Below are experts of layer 15 (counted from 0) of a mixture-of-experts language model. Rows are named router (the router's row for the expert) and show model dimensions 0-127. Each number is 500 + 50 x the weight over its row's rms, rounded and kept within 0 to 999. Numbers have three digits each.
After each expert's rows: a language model's description of what the expert responds to. This comes from a sample of Wikipedia text that the model never trained on.

# expert 38
router:486477440523405540430565454495466443637461424554476527529400582616587473478514584513476458544580428506493535420501418555543499538517555499464420545604527501523552554571498425516455495527491528514534504501526564427433530522531521457466484501477444528520471537553556503548466549525383499503419489492531508460514526565466406558476479441542477502473507516544403451451527424465454536500483
It responds to: Places and parties

# expert 15
router:494507480441437561531524534505483489506469453572463491521408554471500541451517504482432551399492408509526497529446525484530469469514482514515417492599483439529496566556526512545496494529486509499548531571485507413425510562487564499439550495455488436472518375511476414646585498411393540513487548460465502429490481484460478505458433400555488507587528512548508478453487466515486528465460
It responds to: Lowercase word-initial consonants

# expert 9
router:488542520447473482518532459521443445560443400530466522528529534433568521529481589479479507468498411610497594441549412485523495500506495507556439532596529428531514506444549417534443454528468500538521451469485494459460545563553516475429474444491463523517525432488573510589549570462449535517503436499529526461452539520505566503534459408518504485522584487560439475554516440544578481495483
It responds to: Adjective suffixes, possessives

# expert 14
router:511445534467428503474558565493494457552431476495375535456481560462519510466493576471477564468509407594490482456518513469510460454550450458509414531575565347507548571520533503450515511464482456439446492535538580457469541509421590472532506482476470540408511493476477446581547562529440531502422613440571469529462476472515448498463443394556491472549489505530470477441536448433546579541500
It responds to: Prepositions and line starts

# expert 17
router:523501469521464500486443519502516571529501508534505565514478521544608502435499546500493366544505407597477469462481430521512528475511461568442460513616551474548517533545562512465476533487474480643516479547504512420372488606510569499438541452498393493511529474525544467593564577447407507493482520495473509439511448519490499507482406411534457540455533578598474485436535376510547557556440
It responds to: Common nouns, line breaks

# expert 24
router:548541502568451471502505427449530396558433404489470528525469516567489497439464513438416405548526473499611519425503512537471452509525488513579364530582445454524541597478537478539534513519493467505448465459543569541427491494495556480483492554465393436502526548471570372570503567416445520441472580466462484456525517487395509446515534438495546597506532521516458452457501468524513441474488
It responds to: Mid-word fragments

# expert 48
router:519563475487448518503624486498479492548464428606397455453480476561524459500548560459580495564577407562512462471514432593554585500489495508430405546589533471577473523575560391442481503477495542531550445529534545428443470561554517495456489478580383552426521468540546508523479562409452520444438550546531454473468541545473439550509480404534446566494506567582455481479472423484519508569511
It responds to: Nationality and place words

# expert 4
router:462452476539427570536535507470485561564521497533409518544466552583573495416516574502402461570547443514526569475554448471511468532539437546491405578572518466466553509506504486512504568451465543579465520550512536443445482646507514536401480564445532494486536500549535449626465509522469465472412486489495466524459539492570489500503459425452450515504452558469493416487518455507506502512523
It responds to: Line ends, section headers

# expert 43
router:464479488459369592481517556450431457505533467485419520477443579542528550485538546432382405517488405569557476492528543460452476473497466397491413531573568491468531601563523445517574536498477478503491407492492542437424575571537578433465401480516460448450505406492513484576383510457463557555519514538472485469552467547480536512471390457512587582463447510590509528480489445512514493546433
It responds to: Table cells, .org

# expert 0
router:512533482473491547538547502471368443428473409529399496481512639514510499442506553514446436521472435472563611495465408491446502526474426455469361478596451447447495486465498491493454452501487503534525440532472461511482580556564550464505417494524401482477552393526481464536495540462411501449431527456529499455491436507463521463472444431544543497496502471533480573456508451541473445467469
It responds to: Digits in numbers

# expert 54
router:447492555517494535531575510485475432470467445496481479499540559534488514471551551444411520500627453552524494489492436492531440514459505486491379567581434492413573455569482480463469489464522500593453468499521495507424540689621522545500537522523471487469539452540515414569554491439465500457460512594451510409464431494495529492577498424490450532489535497468457515427505468509432493471502
It responds to: Taxonomic name endings

# expert 49
router:499538529448499514601502493510419472492450522533453535456527541483670538504589550523383435542561422487569569490429497501565564549537404547524378565568485498441485570518504557516483508546505544567526424506485536500435529572437543570485508493451527543477530433606449519548512491493450459462456516490465534530481417463480552559512466455582556573465558554452440467468554461438503495526451
It responds to: Verb-linked prepositions

# expert 37
router:578512488465425529553547482480505490577416498559402456525391542515524502533525541498412513571507440465582514413426505522488587429566494519517367576580476477485427521614587466556542470529487511502580484441502589478428475570482617486504533526486506530480471481493506395573494549381500452457373479522562573424481545526501480480547417426557512602505511523486427506511466443547508436438515
It responds to: Role and suffix pieces

# expert 57
router:454520507509425544490508549540469475503563394497505546534524490540564574485531562451461563511533388500542605487510486529461477474498492448464419517529545473574509680422513568496503529488441498524518550568551474507535496570479504497481430493490466505404543464490501511605525457425499567477388558463496528444537506491490481500453431442549481522534597514512470484497507418484499511405490
It responds to: F, h and sh pieces

# expert 19
router:522426515508404537488536509421456505516476544480427546491551494531532516414460450480395538514456490558448492587456437490500549564506505496545466525566534497520496595487496513493426483572414428548481427491472505458435497565483479546480484489485500437491567410565471478539506507495487545547464534511538428465425437531445564566497513395482488484518496538566514408559535442502492543493538
It responds to: Sports biography text

# expert 12
router:474518515578477569509483482505482443468490397496480533504516504483542472456423576467479473529538363544599549502460514522479453487467527468459412511571520463519495587520590465552453457541525536602510426574483451449440469613504524526469426565433460444457466439540584447550512583458504474442447507490560524463481580457456490453466484424563484525516560514490515408517541418516545473474466
It responds to: Conjunctions and word endings

# expert 32
router:510494453503554530473409388493458464510492480529439465502437531586542524425522458557447447511516419492577467500535467491554490542465523478584470528624502492493490564459440479478501423509508514558445397569507487451387487620524574551539465455437448484462568438452551432579472503505515516444442570541502454476511440503453440526530467451509528578576547523532494491493533381485604542459521
It responds to: Table pipes, odd letters

# expert 62
router:489558509471430547470532537521439488545422454550434539503515613541505481411493558511464525514470381432607474496421543536556442469519469530543438523498510501495512527546572471516483442593482510562486459618415431413448511528478518527432487507473456549536493408471489487573570509423472548518437525434445521508565533490428520494540456411547476493594516487500513545431492472433478536512490
It responds to: Word-initial stems

# expert 31
router:520518452437429424533576443501492523667411524556482522592555548463618499466477477549441448475556433554507553501495485538491503514491500514491363586616465453538511611473522532487475490533433566498533501532476513498517483541460559494413513503420401507481563564534572430539515481434552481473479580490447515414483521493470521485535460451500511584473508486537466522464509450584524545484496
It responds to: Noun-ending pieces

# expert 11
router:461481497490476556585495457440479407508513558534458508496486531532569519395488642602481485432536442499623480547496494556471523487544507503504384525621464510455447521520496543531500431498515447534552456485483549475412501582524483515436500450506449532461469487551580415559530471536519505442467513529444537464435486480453493554513464428601471513508565629525487432519489451541540509503538
It responds to: Biographical list descriptors

# expert 28
router:461556477538451531536550442494465433555551442508412503502514610493533492477531510563480566470519445538479552454523517477577449496506451496476356535538491458524527593566507538507536535438502513499442534535547471420465422553458547556495509490469443538457581475485487509668516522407475466513454469493461520540553425426452523562454466461505500493509522523604536557431522460536513481521460
It responds to: South Asian name pieces

# expert 61
router:462492483527522510518481468511435521510421512563413536425554499545537502455503518512414481503478358545523512507480507532503456538532395443531447559593457467472469578492564478482497408551459521623532497451410635414445494564468530514456514460475451528464543379469545503593460465559433486394485506480510466473475497445505459549524475513491483553564541530520476478438556452526519497527539
It responds to: Table separators

# expert 36
router:422597454506406546483513492497465531562481494540435529454485533556559497401485534419442464441594391588563513458439580556549468513566482503548481456553513497551509538552506550580475474424482450524558497572453537426481526495508527507486470504458417523476531451465493430552466501445459512523517517500531460475597379599426504541475468415553518492462527511525478457470490466482469486514480
It responds to: Word-initial capital pieces

# expert 47
router:474511446524417550532544473531467501488506492538435525433411580549556534424571539469440458514495435508490563512445467531520487473548478514516418498566493532525437558521561482519501547569466501506528510583486506482491538507505528498521511472521488555453518479574429513524510430368544494533432482439460514488489410461473470524492497373536454546548538546533491461487445434423529481469510
It responds to: Word-initial prefix pieces

# expert 52
router:538506500519464500552561515450491524531463453564468511554474508519518524541425487448455443482541438550542564513419474479510453490511550482564414479635499440484513664454535493543490448527454485526477558481476540403517423579487565460465479429489434418486511412493491494539545509393444510475443503564559412496488400446454516542505400476541391513487505489535493541446487425548484505467526
It responds to: Quantifiers and numerals

# expert 16
router:520485488439489558623551475449484520420420364496468537515467539476532439403465505488455437505570480473575540535457438542448476531521474474505386474563406447516550558418459487424489443508499517564456500404487547493490485580532473475495448461471403475457546437499467436541535543441494487480450488474543547430471432504538504431482446358464459489499475491531451498440493444506462504506512
It responds to: Digits and numbers

# expert 20
router:498518443522458508536501523509521547551448415522397544560463443532512529421567539517370473454485387546561650475536538479529470488517560504479467565583471478444455532573485461460540467469528452574447467509551486493493529593536524505458601408472439557467491520520574381627486556464448516489347468552493469484524442488548570484445407395489504553515547495434507492499515499504519526479512
It responds to: Sentence ends, mid-word pieces

# expert 35
router:455563431474421518531580463494485560550420472528450533556420504556541504446481648510488464504508470534496556455444422465520582535539564504530412604562393466484521561464498510496460495537497535545525434500499504489383520552447565492430468519522391544494492464518455437547461477463472533467456481437569511479531485482534483480518450421426481511496497553494449410445506406478514502521493
It responds to: Years and clause subjects

# expert 23
router:477451444465368548518613552569462604540536391490412575446406553447542487461465520397474489475485490560522523499458410530470513478547498503528399486567549501544500491513542484425473488445481493594523452580514485480400498593518528524494462525435362430478494512497513482577530510387536545457424452470432571484452453529509467558471508494563521559485564503444489544529475440570510493492461
It responds to: Mid-word stems

# expert 60
router:450506507493498569519445515395470573509470421507408532466532539508598588470492534448426500514480400482520563543455464469461482467482416456492459498564510519548458585495524451425487465537539499578484408433494545431458508534524474465442432491466464592426560473490524435608477486501387482451453491527554432538508443520494532506505497458505494531524536525485515508422584417492506457521499
It responds to: Function words before verbs

# expert 7
router:477494472404490541586430542448471536508555403518433591506472546521576454426449521481487452517548372613533518530404559539514500401516435492612446491606540500477466547516502475593446522445538510638533548538489494501465507571513546435477493483511453468510535416537527469571538534431562461515474506482442447476502450541413437467513486413564475488463487548549507518493491439482515535458500
It responds to: Word-initial stems

# expert 10
router:468455489511418517452485412477450493546502491504380517493512606586609584455478556464452541474569400581555535541460455453495501537532463524437423505583506531515474644510500500555428467473472461598427547531515565506395491575486521534512474457513448587441522438495499475573575575527465451478509436486568501494498430537414496546520455443532494492438439510503404476500565435510517492521392
It responds to: Prepositions, award tables

# expert 1
router:544502557436481500543516513487442444578493445448486549514445487498523529466490534400445564501493409526501579559418498532485478436520509525562378504581477470541466551526533454486409499506482516608519490508490518392417484549496517480489512467457425543400522419535577437674611466536485498407452536522503432483490529499507509444482474490530422544558554443567465538499526486471453481546558
It responds to: List-continuing punctuation

# expert 46
router:511444429458466514518539481504460490566502442561425500503492600558566467376564577481436444506518467537535503446476478519487509506531473474498452569551498477506591644534575467465535496457492475572480391571450438530474521583561536462483464466413438548526478474503534434665429496433465468528500481459565492460420543442540509497452464454460507482460527565511522431465585414514494521450440
It responds to: Competition and event nouns

# expert 18
router:449503503498437504550580497468440545523471486496413488571466521504468468461491556515507519498543479432479562545459524544550535503550466487478481517600468467466525529516443487524490538515463466530580495485582414458460436541447604452443435507482435527403514489480416372630462575419481582410507560466492550592479473519456527509504450441552453526553470515457477466409493466418466462508495
It responds to: Clause-linking words

# expert 41
router:447506445516390541473552420503396532523470458578445484501514456496597519442539519460471457511502386603543509523534375486552478503439464537530431484592508401556551533520541477564541488493506550545565520537459503467405521505514498548527472450466422424459519437469431440609489492465398473429427548406480482411565456595469491577489542393469592518522492551581458474458518452450528518553422
It responds to: Units and ordinals

# expert 58
router:516545486492487600452531484429439477484469398423439525549427582561572469457487470427446486476490487544531492529487478608556413455559461471588458535557553447513488570490533463533456550579512512575454515487481522446507528558568522450445457436426494474412514487504441459556571524481528552529389537511462424481502466522416459501502483354510514519489464458542450487471497440564485473541499
It responds to: Parentheses and line breaks

# expert 51
router:487450489517567539557517501512493515458443470539439500547495603598578558320527635478402519454535457557520538470558471533545470472562524601486430570598488466533481601516488499451553384473498475555513432556519477484483439589497603473483573513466437519476516485474437432609464560563557511428473515514521465486437478477440518556502463463522511520561516533473451430444456483496496512478511
It responds to: Table separators and sentence ends

# expert 26
router:520537541435445474486477432539532470548409470527465569536506602533574470462546530452372470475583514531528460496476507552547497565557425449476389564557527346415545568558486482560510511535543434532497471524540559407493502540507535480474424529489385546514532471479534488557558552458455537444460489476517543512513441489539524515500476470481473499576506495514457515481539429535539518442578
It responds to: Name-internal fragments

# expert 21
router:526495476509375519562531486503482465585449430580501506494497604507547464368453557545490490465532455484572595562477574524517521532593436530462487526626536504508527532500502510473434526485512498542492496525486505529500461508496639540465509492493425470498579484511545465528481540406500562501361549533519490508505495487489562455425429362500460507507565455462499598481478399516468542473512
It responds to: Word stems before suffixes

# expert 29
router:483543512497460529536493518520427412619477428584473559490521592438573501454496493432400566480546397545467567518451475499554497452534500477515461527575545441481510555572548399590461426516404472611427524545497508496436503542575574538482443408530458497459491419519532473566514578456440492503416480512507505392429454533460526528502516523514522538521571547510422515519481483510586535527490
It responds to: Determiners and modifiers

# expert 5
router:424445529553468531431511468392452544495568452447438579575504542556584471421421584569438475491502408550508494471514472533574479483548516503539430530497551409475535551527487484414527564525484494552464527513416464447428460540464552490495461553445455484435438473500574458624528504470436547515434467445470532486517508502422461477456525373532469481486523568503481458552534394460518541575485
It responds to: Capitalized acronym pieces

# expert 40
router:522531491453386531453441529460519523482488474491459465568456584537594420398564529463458542517517393506572526555477515428531578504566439523534347529547502468519465489578535466503491536517488521512504476569434524481443451520454517568476526563506388572419511439548543441563531444366513503478472542506455481463498476507412515521472432431531582472622511505475442510462519387454452564487505
It responds to: Capitalized word beginnings

# expert 56
router:450559457494530495516446460474439447526521497535428508535456511529549519430483520449481484505541355504615484525415554520496507471582423472467384482583543510467467628578528434487462456600502511616452474505493543444449545525473460561484513502450466553439577379485528477631581446509484456432416481545497551492491450488521469454514487529514425472545571527423453453412523492432457441498449
It responds to: Function words

# expert 13
router:466507484479408555470581522560520518561516343559442534455431528536521482411507470491515365536548430494535596498523438554490430430489440511510483526575497517528465588482554527487451534504484501509515505490510528381403506496581565554526501531549393497420527457597467411529519488455395526556396555485475488448513476538469441599482500439467445524507600524537471514518453417469505521507469
It responds to: Vowel-heavy name pieces

# expert 3
router:504494482522459557529485478494447472535493450505438531469518550482571482453488527486474454555512412566496497535463457557529575504561538507524519568559450436468453550498651444525500538455417462542520478478442463394426538542496547423547360467473452452429492467469536407567547586452492501479530573470511520524510523512468501482465516416527544474490513501544433495469430435487438584495533
It responds to: Infobox field labels

# expert 53
router:460552550509422502568527441487474523502453524503550555506408505514541526529562625474430515484496377513561615537423431461502476513522507521518404535615497411469517589496519419479447524496530444553464456499470453460482495558480558513462478443505463509458481524574479433554539510473494519476509482535448484479445450496459432490489486414563473534484529527524445563434553488547558463512440
It responds to: Articles, hyphens, connectors

# expert 6
router:461567568522463461569509421550461466525527410536473509430471557496593534495530540525541442484561480525540529476414424464450522514419487470568417571569501497400478561489564478455420540576527510506465428545500553411520468591529552529374491508491425468400515504541576413596504532407518513449480504469489447563480437440469474569466373460489516552496469489516520425529484490492552481532517
It responds to: Verb and noun endings

# expert 30
router:522499472554457498503504483434472465583474516440434486580425536570580495475532539520400382484586454525531473463408441510490487528501450520537386508519500433485539561604513511524479507522459533531534400431410588474444527510549519513466469573458356503538519438480549397632555528412517515453481463504467456487492510489473463514502468420479564590538572562559445515384573502419456508501543
It responds to: Personal names

# expert 22
router:435502567514488477578573394544422452503505471562446555427540564429647522430559578478487519493460446490545484448441452530483406498541471495533437535550464540463489549485488542520449510518472466567467446545500562400495557523546536570451482460441422482438519404536535403584506516439444477468489501522420610490541408519522510569533462394489537513518547522524384545488482466453543520535496
It responds to: Verbs and past endings

# expert 55
router:460449452542469496522509460525481529518480420431505498521518611595612554460443565481438509500472413475618536478521545526533530499428473459495427512555473468468520624509490500487534493534499528477498462520456541430456586549527611561512445502541447498493520482573552465608431371414508518514458490536502467535497415590511417536540454448551484504543568550522455511470456452504505549522536
It responds to: French/German text

# expert 45
router:399509527467475554510490473447430525558555517563438468502500534506560546454515499498462558496517450493499540510445461448505475484495467438517419522535483419453477573496512478524418408474492575589471464493455545394452560534464516536404471519438421549529524411488536464602463491464393494406468530452539493352567467463463508591447459466504635534516501524567457486474540431524551503446513
It responds to: Quantity prepositions and table cells

# expert 33
router:497434470501421506575525466466480429542472495544445447586502584499560514365526574559469429487515448567534507487469423563461465507509565454461412587595451518488565538547462522523468445511549529518520433471514592390498485538521490460460459510504466532497450510530523426605510520458484451484471551467538470425531517474501433586531504454489414555541433530522403483410493492520475526513515
It responds to: Name endings and first names

# expert 34
router:475601474486439596474482446486517559544489483544363500533447592524553487461509549518490433526544412476526489580515437578538490519510419488526402524555485487485404520529500518535534458538519493556450415573521435500402522633494513538486403413516437482504549488420495449651570534431505555492477547525480504462508330500531486506501546427536461533551539583525511559416542365457510557550492
It responds to: Name starts in tables

# expert 44
router:448434469526464551512557522453506467567526442547436503504499591543490496447486565507411422493537428518565514533508473470555502559496516452530466587615482446446619596483552436537507492585562451570430439537511543390461480543447561488453436555454422468483470526535534394583435506435533511479536512485557488549523470409457479521432482478516501535569511504558535429453488489451491501534539
It responds to: Plural endings, closing parentheses

# expert 27
router:408507438480518525533525393428526579442465491435455502566483573525570439424574598551522467497537462570535539499457502536578477513539486445583432558592455513477506545473471483476532564562427534541507411485551469426470517502539529489453426495480444529437553521529540401526537474417464462501529514513440531501478418454415466552425434404554455510456482541500432458478538469484524497482486
It responds to: Copulas and line breaks

# expert 2
router:526485514512495529539591503524476486563482423539510477532538560514576455485519614466521394489577452562573636474437401486448557564508514449417416562652553506576495651463611485475490535524573501492524461549492504501523490552516558480505434427534494490470520516482509395587502614396504571448475558528522453472490567541455474462459450458515482523425490527616503390439481446516474517432469
It responds to: Noun endings and heads

# expert 59
router:450478470474451576450390451525403477573428514521410472508523556572555562430521541414487454449565372549533433588521456504510480466529483489459362548628459478524529538588543537557477447536439483498448410506520403451428558515552517544497472488474487490435554448549524414620571479434516552483511502557497511436539413474488508501478548405505496518504490505467498416463524509447419510474497
It responds to: Name and taxon initials

# expert 39
router:508466492506351554449471473491433499594455502546397503504510615515540533499509566529425463457609422464502496496492414507491539538512453492543358472532448471499502595509497501543417459514490558534558468508487528389470527531511595479482419486502425453472538448544531457595531481452485508495527429505499421423487462506447445545504471452505460515548525542492439484366548416505445575542513
It responds to: Name-opening tokens in lists

# expert 63
router:484503480482412595525567498482489449500532437516512470529477601526508465382524580485454467520539502523598612482462474559524533430497464510437398544632503452466509582446524532494406519484529462533559514567426526407375453594476530488481439515529519499493506472514556468558452545450471531382470480403491477434476520434500555464461404395434452548548475432533477419414494487457517509530443
It responds to: Institution and place nouns

# expert 25
router:485403526466423570476493512578503550547491482492423486468483531497486508471482541517440427492504419484542499483428472503449479465536501485460382543584454527534532624496413534423512547547544510478545493539494517413397543561576590437510451530519406448487547508491524432606547507378460421547398472501466499459462432457399506518523527445492482505544544559526463525426463392516479555452498
It responds to: Capitalized name syllables

# expert 8
router:541571528520495626530513568491437431541534467496428465490421549406503506448494536450488465500513472587521522547470478494458488464509565486558413550589512498519458617508490446433504483555531496538446557575423499468522511562494582550467407506474422503507536451518454460583513549439529507478395489483588558471479446582461515523482452370495505448538484535530488515470475426491507465509515
It responds to: Numbers in tables

# expert 50
router:477503437471455552497559482448548505501524415459386469599541567491564467438493505470426507414486421504540540503467511440493519534510531482543434522587506545495525534554544486473521499529574465519532429540503535502476549635504491520496432479501450560472510528474543358558482531422481458496432545495557552456493456531553423578501476481561498566550491543481389487482500446483486493519454
It responds to: Decimals and foreign letters

# expert 42
router:559518523483462532546583443504485457526492362517410509484457548497572512554483595462392533479502419515488519438506515454562467497527483477487471530612558393533494538543434457543471474512483453536455505522560547433443509605507494463451520467532430465515555478444496400588528501400516547512491512479488515456548432524368492573521507462487561557564497492541507536479457503445508559583459
It responds to: Articles and Asian syllables